config = dict(
    num_hidden_layers=8,
    n_experts=256,
    d_shared_expert=128,
    hidden_act='geglu',
    routed_scale=1.0,
    balance_bias=True,
    lr_router=0.00161,
    tie_word_embeddings=False,
    optimizer='adamw',
    max_grad_norm=1.0,
)
Below are experts of layer 2 (counted from 0) of a mixture-of-experts language model. Rows are named router (the router's row for the expert) and show model dimensions 0-79. Each number is 128 + 24 x the weight over its row's rms, rounded and kept within 0 to 255. Numbers have three digits each.
Before each expert's rows: a language model's description of what the expert responds to. This comes from a sample of Wikipedia text that the model never trained on.

# expert 32
It responds to: Letters after initial capitals. Accented letters and pieces right after an initial L or H in foreign names, plus LaTeX and score markup, such as L-è-ge, L-ia, Eb-ene-zer.
router:109094144125154126152140152124117163080094141137113132152119144115111102128143162110096101075137141121163136121108132161130155172101142117134108099175130074138150086138143140108129123146144133121106081139144143102100105142126128090117099149

# expert 6
It responds to: Word starts, common words. Opening pieces of words after and/or/for, like irreg, circ, contin, local, plus common words such as other, the, New (York).
router:100157148124130159126073164144112079162106165108122129141126112125123121147131130139140126118086121123082080179133143157111156138130135133166104158106119101131111098140168123128155098172132194161089135097102138127120124150146133117140123110

# expert 47
It responds to: Initial consonant clusters. Word-start r-clusters and capitals beginning names, like Br, Tr, Pr, Gr, Dr, plus gr or r mid-name, as in Bel-gr-ade, Rod-r-íguez.
router:116082131172145134089097107113088132157121128164126137124092149111086082114167094110124178138104103143123098136115108124137130178141154119097124136126145088104109110146167115112111118148087146104094142096105116113099079139142133159154162132

# expert 43
It responds to: Pieces after C or ag. Word starts and pieces following C, R or S, such as C-oll-ins, C-ok-esbury, S-erg-io, ref-lect, ag-ing, cont.
router:162075103091167103102106121122163139132100119101148139150111148142127154155113131114131145135099109110115163095171123098124122149161124094163136099104134139165136115078115165155144119141120121118099103139132136157137125156126120082142151081

# expert 37
It responds to: Middle syllables in long words. Middle syllables of long words and place names (Manit-ob-a, incor-por-ated, parthen-og-enetic, Art-ill-ery), plus markdown table separator rows.
router:141151109101133134150092135129147148151134132118105124132119153128113149149152146124133112127097122122122155169152105137173113122119111080140119121109113127118131149085126096105145132084120120145156144100154108134158108097172093133125125118

# expert 1
It responds to: Mid-word vowel pieces and digits. Word-internal pieces like i, er inside words and names (id-i-om, Caller-i), and digits or dashes inside table cells such as 0.01%.
router:140127158134102153112105158120138103143115145139125180134098148128159130121076108145119161129135114101114121176132106164094134111144093101140133102139169110099111134087110107124097114102116147162099108128158115134127129114105090147133120161

# expert 36
It responds to: Word-internal stem pieces. Middle pieces of words after prefixes like rev, prov, res, par, e.g. revolves, provinces, parishes, resigned, with endings like -ation next.
router:149112112096145127097127086130119152126128124123108177119102135163148111162125113168126156097122117135103128105126113103098103121102144181152146080154153119151176101149155150117109087139139153101136119116087145141171098148130141126110100121

# expert 31
It responds to: Consonant pieces after M. Word-internal consonant pieces right after an initial letter, especially M or K, as in mam-m-al, Mil-ner, Mir-r-ors, S-om-alia.
router:104161140144110138066131152176116078134104116131098123183128120131110121144182101120166159101114126121181157103120157146099151162117127138124149093137157133103126137116160133142156112145140122131126144147110111157140137121140120140158081122

# expert 3
It responds to: Accented-name and acronym letters. Single letters or pieces after accented or capital letters in foreign names and acronyms, such as Nürburgring, IUCN, Uganda, Thai-script bytes.
router:114162145123145130111111133125159095109118100134081134132127145136137116123147130154145099159106128092127121152148089151143178152116122132096098107178154131123098081123138129119127112132149109139119117146155115137070159138133131085141088190

# expert 26
It responds to: Biography and section headings. Words and word starts in section headings and sports-career biography text, such as medal, football, debut, inter-view, career, Pro-fess-ional.
router:128156097115121134112155163144155132140152131162160121098125126113147089076184137106120130173151097152140106095135125103135188087154125113151126127135120152141145168144137159114121157151123118127184061121124153169122102163100098101120166136

# expert 2
It responds to: List and name separators. Commas, pipes, semicolons and joining words between names or places in tables, credits and addresses, as in Diego, California or Ravi | 2 episodes.
router:103109124109118101137103124096122144132087117128112114122139154160131161115125073125135130170092126104094137111099147143128168177092104116105117181155151177132118092132156110136159143083131148141139162144147157093141179147151086127160154097

# expert 57
It responds to: Separators in number tables. Pipes and semicolons between cells of sports and election tables, often after numbers or empty cells, such as 14 | 7 | 13.
router:124141174097126114138115127121142143141156099128137170127128138100129151119105121133101092145154148151103111136133112168125162088100125092095145091159133140110139127125126139139129126131132143099138111100136071103116083124113131137123092155

# expert 12
It responds to: Coordinates and table numbers. Degree, minute and direction symbols in geographic coordinates (°N, ′, ″W), plus percent signs and short pieces inside data tables.
router:134132162140110151069154115141078155103144142158119096120179106095108104118142135113098176156128134128133095127147168104111142128117158104101162148124129155079140143123175106124108153135168171146155108078071139090109090132119121174119152113

# expert 30
It responds to: Foreign name middle pieces. Middle pieces of non-English names, places and acronyms, such as Bars, Cameroon, Tianxin, Gibraltar, AAIDD, plus table separator rows.
router:129143123132122116134098158152161170122128136142119148110158147083113092122136124143147139108125168119109175110118163134081119157126118105135151157124120167111159094074077168150134128073162121140135121124171139117157112109086126133146151145

# expert 18
It responds to: Section headers and notes. Wiki heading marks (==), See also, Note, Website, Label, table row ends, and the ie piece in Serie and medieval.
router:107114141077165149155123130136176157155134118101141136157119089132107121129115150185132138109125130077116138165158121115131124165111154105158127073118152142130081124123132091161192110150083112164135127083161109135157134131110133111137101156

# expert 51
It responds to: Separators after numeric table cells. Pipes, equals signs, semicolons and slashes following numbers in stats tables and unit conversions, such as 1.000 km = 0.621, −3 | 57.
router:152111166113103128135160118137134147104148105074160080140105172110107151090130125112101092146116156172115162138092132125138116097162100102081141136133106104153147109106129143116153112147113148162148121115114129126153108105150144134091134099

# expert 44
It responds to: Second compound element start. The m, t, th piece opening the second part of compound words, such as head-m-aster, law-m-akers, Ship-m-ates, plus === heading markers.
router:154120131151109129140113119125104158144140124100101107120123183140151127112130109110155117108123139177175118155140121086107125135145127132121131115091135116160105118160134107139105130118112073132149121081138124157180139088146112072120159104

# expert 10
It responds to: Sentence-initial determiners. Sentence-opening words like The, This, These, When, An, plus word pieces after a hyphen in compounds, such as American-led, 27-year-old.
router:134118121110105108123154144114157135108091143103125165123137076141070121128160129103152084092137088139110092140088135096151089109140153133117105119091139108164124171146149101131121133113175140119151126110096165168119095141109160101104140136

# expert 58
It responds to: Clause linkers and copulas. Conjunctions such as when, while, before and until, plus was, is and commas that end a subject noun phrase.
router:106107126145129117184118146136084152141155189121156115101129126123130140139131140131152132131142111150174138151111139107146124114162155163124118098185145115161114145148116120107127133117138158163138159110098166157093102148123131147117099156

# expert 55
It responds to: Prepositions after nouns. Prepositions, overwhelmingly of, plus for, from, by, directly after a noun, as in triad of, Legion of, statements by.
router:121095111128110125175109169127082125119108136100143107116091160139112170149126101102148099129111138156106173093124138111159113181162124141137128119138118149141123110125119156130160162103166150137117123120109170121178134109158157127166136138

# expert 50
It responds to: Latinate word middles. Middle pieces of Latin-derived words after prefixes such as conf, comp, non-prof, like conf-ig-uration, comp-il-ed, dif-fic-ulties.
router:108140114102092127106095071079123112167090118161137138126128103105145182134127138156154146118124070131115143140131092126108120130165139131172139122113169086140127145118131138102176120140136100127088097152132133137117136123097149104128176098

# expert 16
It responds to: Abstract noun suffixes. Word-final suffix pieces forming nouns and adjectives, such as -ations, -ilities, -age, -ure, -ial, usually followed by of, a comma, or and.
router:157118063130141137163135160127111157153147132071130110117129115097126130134082104100128082139136126125139105130123109093158123092131116153176088116100120155175126139112113092146103152095131121118156152115153129141151128111146140129132142091

# expert 34
It responds to: Foreign name vowel endings. Vowel-ending pieces such as re, ue, che and ie inside foreign surnames and place names, such as Suárez, Mälaren, Kitchen.
router:118096109132110134134108147180133133120149144139099131152140183066107113114116104132135148104160168084134100125091143153151110169106075123122106149141125147155112120124105091130144142077147104122178156155163123110155132140090147134137091144

# expert 61
It responds to: Arabic and foreign name pieces. Pieces inside Arabic, Turkish and other foreign names (Ibra-h-im, Azerb-ai-jan, Miam-i), plus possessive 's and colons after names.
router:115152154110072111132154127123115106094144134153137121160141167118153121095129128159105118121158144130144158156131181151150124113089100141092140179137162193108122149111098133155087130123154090122190136096175117100128153093119122154146139168

# expert 23
It responds to: Title function words. Of, The, de and capitalized adjectives inside proper names and award or institution titles, as in School of Medicine, Best, First.
router:137116151130130127166084128102133155148130130104132141133106186140126130091177138123118129154126144152116096123091127136092125183105151144120126104130090121130104124137141073138154135111126097151135106127138118126168129110110137097146149142

# expert 41
It responds to: C and g pieces. Single-letter c, g, p pieces and ic inside words and names, such as Poin-c-aré, Don-c-aster, magnet-ic, su-ic-ide.
router:126100136168125113110101113110098122178128097121084141119099161136107187156145120160146156117116142147082108128146163124140122116147095098132156148123159084102124114124137117137180088137115143121090141135133107139104155133157101157125154085

# expert 19
It responds to: Of, not, only, mid-word pieces. The word of, negation and hedges (not, only, actually), and pieces inside words such as bas-el-ine, sim-pl-icity, mult-i.
router:158106160149113142139068130127130159109145145096102160084100090136103153157123120142137147153092128157097164150156110138093130090080173153169110112148144115132156176127123133145133101065102107134155110110099112159091157135148171118121097151

# expert 35
It responds to: Prepositions and word starts. Spatial or relational prepositions and word-initial fragments after verbs, such as between, across, within, split between, o-vers-aw, infl.
router:128090094138154162125129151143097145088136120132124093145104151153131137121105136113142168100103137145128166167165139129149145109143106122124088126119098132136140098126146135078168122162084129142135146166119117113101130141121099143115101170

# expert 11
It responds to: Letter f pieces. Word-internal f pieces and short chunks like ut or ough, mid-word in foreign or compound words, such as com-f-ort, Ele-f-theria, so-f-tshell.
router:127151092158135121130111171095170142106121149131128155103142143130161108109154109118100153092067122161107140143148138121090140175111126137086089129131131083163134133137155167110146081117177128151146110119173093126100103100099104100167125103

# expert 15
It responds to: Nouns after nationality adjectives. Head nouns following a nationality or topic modifier, mostly sport, politics and arts, such as European Cup, French Open, British government, football team.
router:105141120107128131144163144135128161110138166164121100116164118120105092112174084136094088153118129145130112110141161071146137142137122135131150144119123183146105136099114133122073147101106161163169101108123149148139152103146133153142154127

# expert 54
It responds to: Given names and surnames. Person names in lists and tables: first names like David, Daniel, Samuel, Johann and surname endings like -son, -man, -well.
router:141122138118095125131118148166142142102104105125096156145126142106157165086119109095159133144128169089110131144129179162158137157094161134108129131111128168153131124157106089160126097071112153143166169166120084104145131129142080126110111098

# expert 63
It responds to: Opening parentheses and numbers. Opening brackets and digits starting years, dates or counts, such as (2023), (1995), Game 6, aged 46, US 1.
router:096141147107133081139112104117102134125104156153081148139178146121141096146124114132157122185176098092125122110192125109140105159149114126118096164152142147129163125109128119126077112108124153100112140119123160098094108181133135098159126165

# expert 17
It responds to: Vowel-rime word endings. Word-ending chunks like ing, ick, ood, eek, eat after an opening consonant piece such as Sh, w, f, as in Sh-ingon, w-eather.
router:120128091122119123154150100096144117147120163133122118163158137095157129123106124139167116130167155145176120096090099133115139149102131175093118138105113103116143140165113124135151095131119100115124120167140108169075162105131155077151102105

# expert 40
It responds to: Ordinals after articles. Ordinal words like first, second, third and last after a or the, plus word-initial pieces following the article a, such as a scenographer.
router:114172129163135134080132113090136109108113133152150126137104134127129126110155171133140146100175130119118118143110131144138150099100095127109170158153102119123137142139152162161119076141162127142090092123157119161124109143109129111152140136

# expert 20
It responds to: Inner syllables, foreign names. Inner syllable pieces like ol, al, l, j in place names, foreign words and science terms, such as Indianap-ol-is, Sebastop-ol, phosphory-l-ation.
router:083103118106084170143129147158130129091127073109109130130098156184101118124109113136099097102116152090134139130171150086140161152150107127090143168088127158135109148091136128100133129145113118111151115122127168132159094128172101149097131132

# expert 7
It responds to: Space before numbers. Bare space tokens just before a number, mostly years or scores after list dashes, table pipes or "for" (- 2006:, | 2022).
router:114138151130161153075153176076140148122128139104129151133117108095117076148164122106106096140122137137132139129086131129159124086144145130108128096108105073103143139107136141124135159179106087109158099119121145079127113095129136124166120127

# expert 21
It responds to: Articles and determiners. Articles and possessive determiners introducing a verb's object or following a preposition, such as the, a, his, their, into.
router:141099107125132131127138133126102127134138129096119088166072167119114147141120160144160099129152082165115131131104153131100145095149144146136159136101119153156105166111106109122153156120114144157132138126093099147171139144135134138131168148

# expert 28
It responds to: Port/ort word pieces. Middle pieces of words, especially ort/port in sport, Deportivo and NorthPort, plus t, l and nt pieces as in assistant and seat.
router:135127103144101117141148114107156128131125097116147128114089147132166166105139134099139134095148183179149152140142111110100161150144109147088140075105095100132131131187143166108108147097126138103127135177126101119163126128169109106160150104

# expert 42
It responds to: Capitalized first letters. First capital piece of a name or abbreviation, mostly in table cells, e.g. football positions MF, DF, FW, and Gold, Kn, C(HN).
router:123110110127143140085081154129156134120159093159144120141097093117169108106133128104143159058094122147173122111102112162178121137147099125119158139095105101115109147127115121098162134136102101117121119088136108133186127077151135124106134137

# expert 9
It responds to: Mid-word fragments after m. Word-internal fragments continuing a word, often right after an m or em start, such as dismay, membranes, Principal, locomotives.
router:128206151126090143146133120143101096186130155118119122162139107161134141142158127130178121163161123123122176132152135141126100093156135144114145126132147116080141165102131117117157156165139121118122116154117122168110135133117110133122122123

# expert 33
It responds to: Separators after names, numbers. Commas after place or university names and dates, and row-ending pipes in tables, such as University of California, Berkeley; May 29, 1913.
router:135154149116126117094142093131105150115132163129104084151170126152100139102136133112138114157178155091151143123117125128148149142152098106154143097156113162086106092106146108107140109148157142168142112122130111129120082158102119170132154104

# expert 39
It responds to: Capitals starting lines. Capital letters or words opening a line, paragraph, table cell or article body, such as Based on, Daniel, US Billboard, Rumely.
router:126118118126142165124179152115126124136123089150136138148090087096144111144143139099143154077105107186161069145133114151153131164108182134138132119135084138141141120132147109132113132114159145131142124090143107137152164113100130134116167112

# expert 14
It responds to: Clause-starting pronouns, relatives. Subject pronouns and relative words starting a clause or sentence, like that, which, who, It, He, There, usually before a verb.
router:119132126106128105146120111149133119120151154126115167110081109139115142158119076106145097132076126139126091106088141094133105165144108121151116098163094119169077168154122161137091075120137142116160157133092139084093122141094117170093133140

# expert 5
It responds to: Name-final suffixes. Last piece of foreign names, place names and Latin taxa, often before a comma or parenthesis, such as -us, -ia, -idae, -ić, -ski.
router:111112136098097147136142093113112105084123089157092129118183143099099094144111107101086122163121151080112135116129123100157085133166120170112129151138128159159108162112107136104129167102134129123157148126117188116136114115146096144120140157

# expert 49
It responds to: Foreign names after G, K, H. Second pieces of foreign personal and place names after an initial G, K or H, like G-ul-branson, G-i-ordani, K-az-akhstan.
router:120144153123111110104132132109099122127115104160119104166156165101144092094113128150125129106120167123164103108115133139107134167129153123139142149180142100078116138117138104151126079165135122157126184139105123146089143122128128112140082132

# expert 29
It responds to: Name syllable endings. Middle or final syllables of personal names and foreign names in tables and lists, such as Eir-ik, Ay-ako, Abd al-Il-ah, Oas-is.
router:147138143114122116123133153165158093140160097115111158067126137133130124127117081128103123147072142102131139139123153166161121135071109124122087195120125182137116123144140135109138170100129145120155183129116151138139168078123141166127125117

# expert 59
It responds to: Year prefixes. First three digits of years in dates and lists, such as 200, 201, 198 before the final digit, in 2008 or 2013.
router:143141129088111088159095120106119116136144151141128139115117109129115123148098148138136121116126115098081133123136084115134142124182148105146132137114177132127066128117128109160143100125112104121123097183157137154102106149109091129146106182

# expert 56
It responds to: Initial capital letters. Single capital letters beginning names or words, mainly R, L, C, S, P, plus table codes like FW, MF, ITA, as in R-achel, L-onnie.
router:097084143073172152103167144125088108121087089166130133130127124118142106111152136119138163100118153143156121133136120146150185161128134140140132102129152097134115114119168126113127117141106170159097112128137105108161145137149099087136106125

# expert 4
It responds to: Score and range separators. Dashes, decimal points, spaces and digits inside numbers in tables, such as scores 6–2, year ranges 1866–70, and decimals 3.4.
router:143137145182147129152101137107137158115138168155133134104106122131162113102102135128094066125179167088107122121117105127136127145113159108106109106112123096117154107128091142111088151142152132119091122169176071120137132119159090166144102133

# expert 45
It responds to: on and similar endings. Name syllables like on, an, in, oon in people's names and places, plus Markdown table separator rows, such as Lahon, Lamonica, Leon Valley.
router:136136176128113102110118133157133129088086111158119147134144120108142143135161114097158142109107157101109136142122165166138153139094145099143103138111136117100144142120114093091147190081120157130091137120166142104127114074097153129164092144

# expert 62
It responds to: Mid-word pieces, adjectives. Word-internal pieces like or, ar, ib in longer words, such as elig-ib-ility, ten-or, V-ar-ious, plus adjectives like human, similar, major.
router:091114109162115143123111145126091107120120149115105088098111108090105106135130132152095116119091128131150151116129095151078162120124132117127136130155130124134084116134149132130165174152139142123115131110126150122109108161138109143133100197

# expert 24
It responds to: Name pieces after W/S. Second piece of capitalized names after an initial letter like W or S, such as Woll(ongong), Wey(mann), Woolf, Rosewall, Troy.
router:141109101119132112108146088132117106143095120165129114130124136154128132087081150110112105111166128121163128091109086143115152165129141096108129104093182093136122099166087130176120113146121126159109141172143077116083152133125153096144134092

# expert 22
It responds to: The after prepositions. The word the, occasionally this, that or their, right after prepositions like of, in, at, to and for.
router:161119156084098156098148171117178125111146131106170160134143163138156107112119126107077098097158117156141130137107148172112173125081097131122156130103099177065142088107149106100154157131111139145126096129139116096185103105146113098130151144

# expert 48
It responds to: Name middle syllables. Middle syllables of personal and place names, especially per/er, as in Kacper, Gasperi, Elizabeth, plus similar pieces in words like desperation.
router:130093128173130112126146131128174126128109134105087147099101125099131112097092137049112097148110133084115119152115136155090130130133090082155065141158137121084099064136135128142147105109130113148109175138120150128112121122167100093080115142

# expert 25
It responds to: Marriage words and headings. Biography verbs and kin words (married, born, named, son, wife, Succeeded), heading equals signs, and capitals opening names after table pipes.
router:129147133096111161151169130122112102132112094120176099128111100126139151128106160073181160105117120118147099111118120159155145132096127097117117134163075116096115134138119144136106142149142138148095090098105159159190122123147099129175153142

# expert 52
It responds to: Past participle verbs. Past-tense verbs and participles in biographical or release contexts, such as described, released, founded, built, often after was or a subject.
router:110093169105122163185134103141109110119142164112144087145111136150112160154107169113142140111139138142145130143143126095142110097142132118185072134145138118158154108151122158122137147115106121152147117137097162128147151129162150139106170117

# expert 53
It responds to: Past-tense verb endings. Past-tense endings and whole verbs in narrative sentences, often before to, in or by, such as respond-ed, differ-ed, continued, returned, down.
router:136132150123116124093121093118132147126125140103157110187119118146141171127090152168160174119155121120097130133191090162116090105173106129118137118156108143104126133145114106118159101114134120074074111103117107107097155141116132142150118102

# expert 38
It responds to: Coordinating conjunctions, then. Chiefly and, also to, or, but, and then or now as in his then partner, the now-defunct, joining clauses and list items.
router:142138116160157115117149106099156086128128169109115100134099178148163126131124145147131069159158138152102096136099114160152123153111112100078108136173120130132107140149100134089105103174135146137077113105147165127090122104120126147106128130

# expert 13
It responds to: Mid-word pieces in names. Second or later word pieces of names and Latin or foreign terms, such as habe-as corpus, Ple-as-ure, Fe-ij-enoord, Matte-o.
router:151147144129143100132146103125164166126143135138093168107111167113107145124109156137134072152176148142088142149147165151151139143082115141129053120140113118141153160131097105111144166099159137123159138139133114103122138162086126139131101141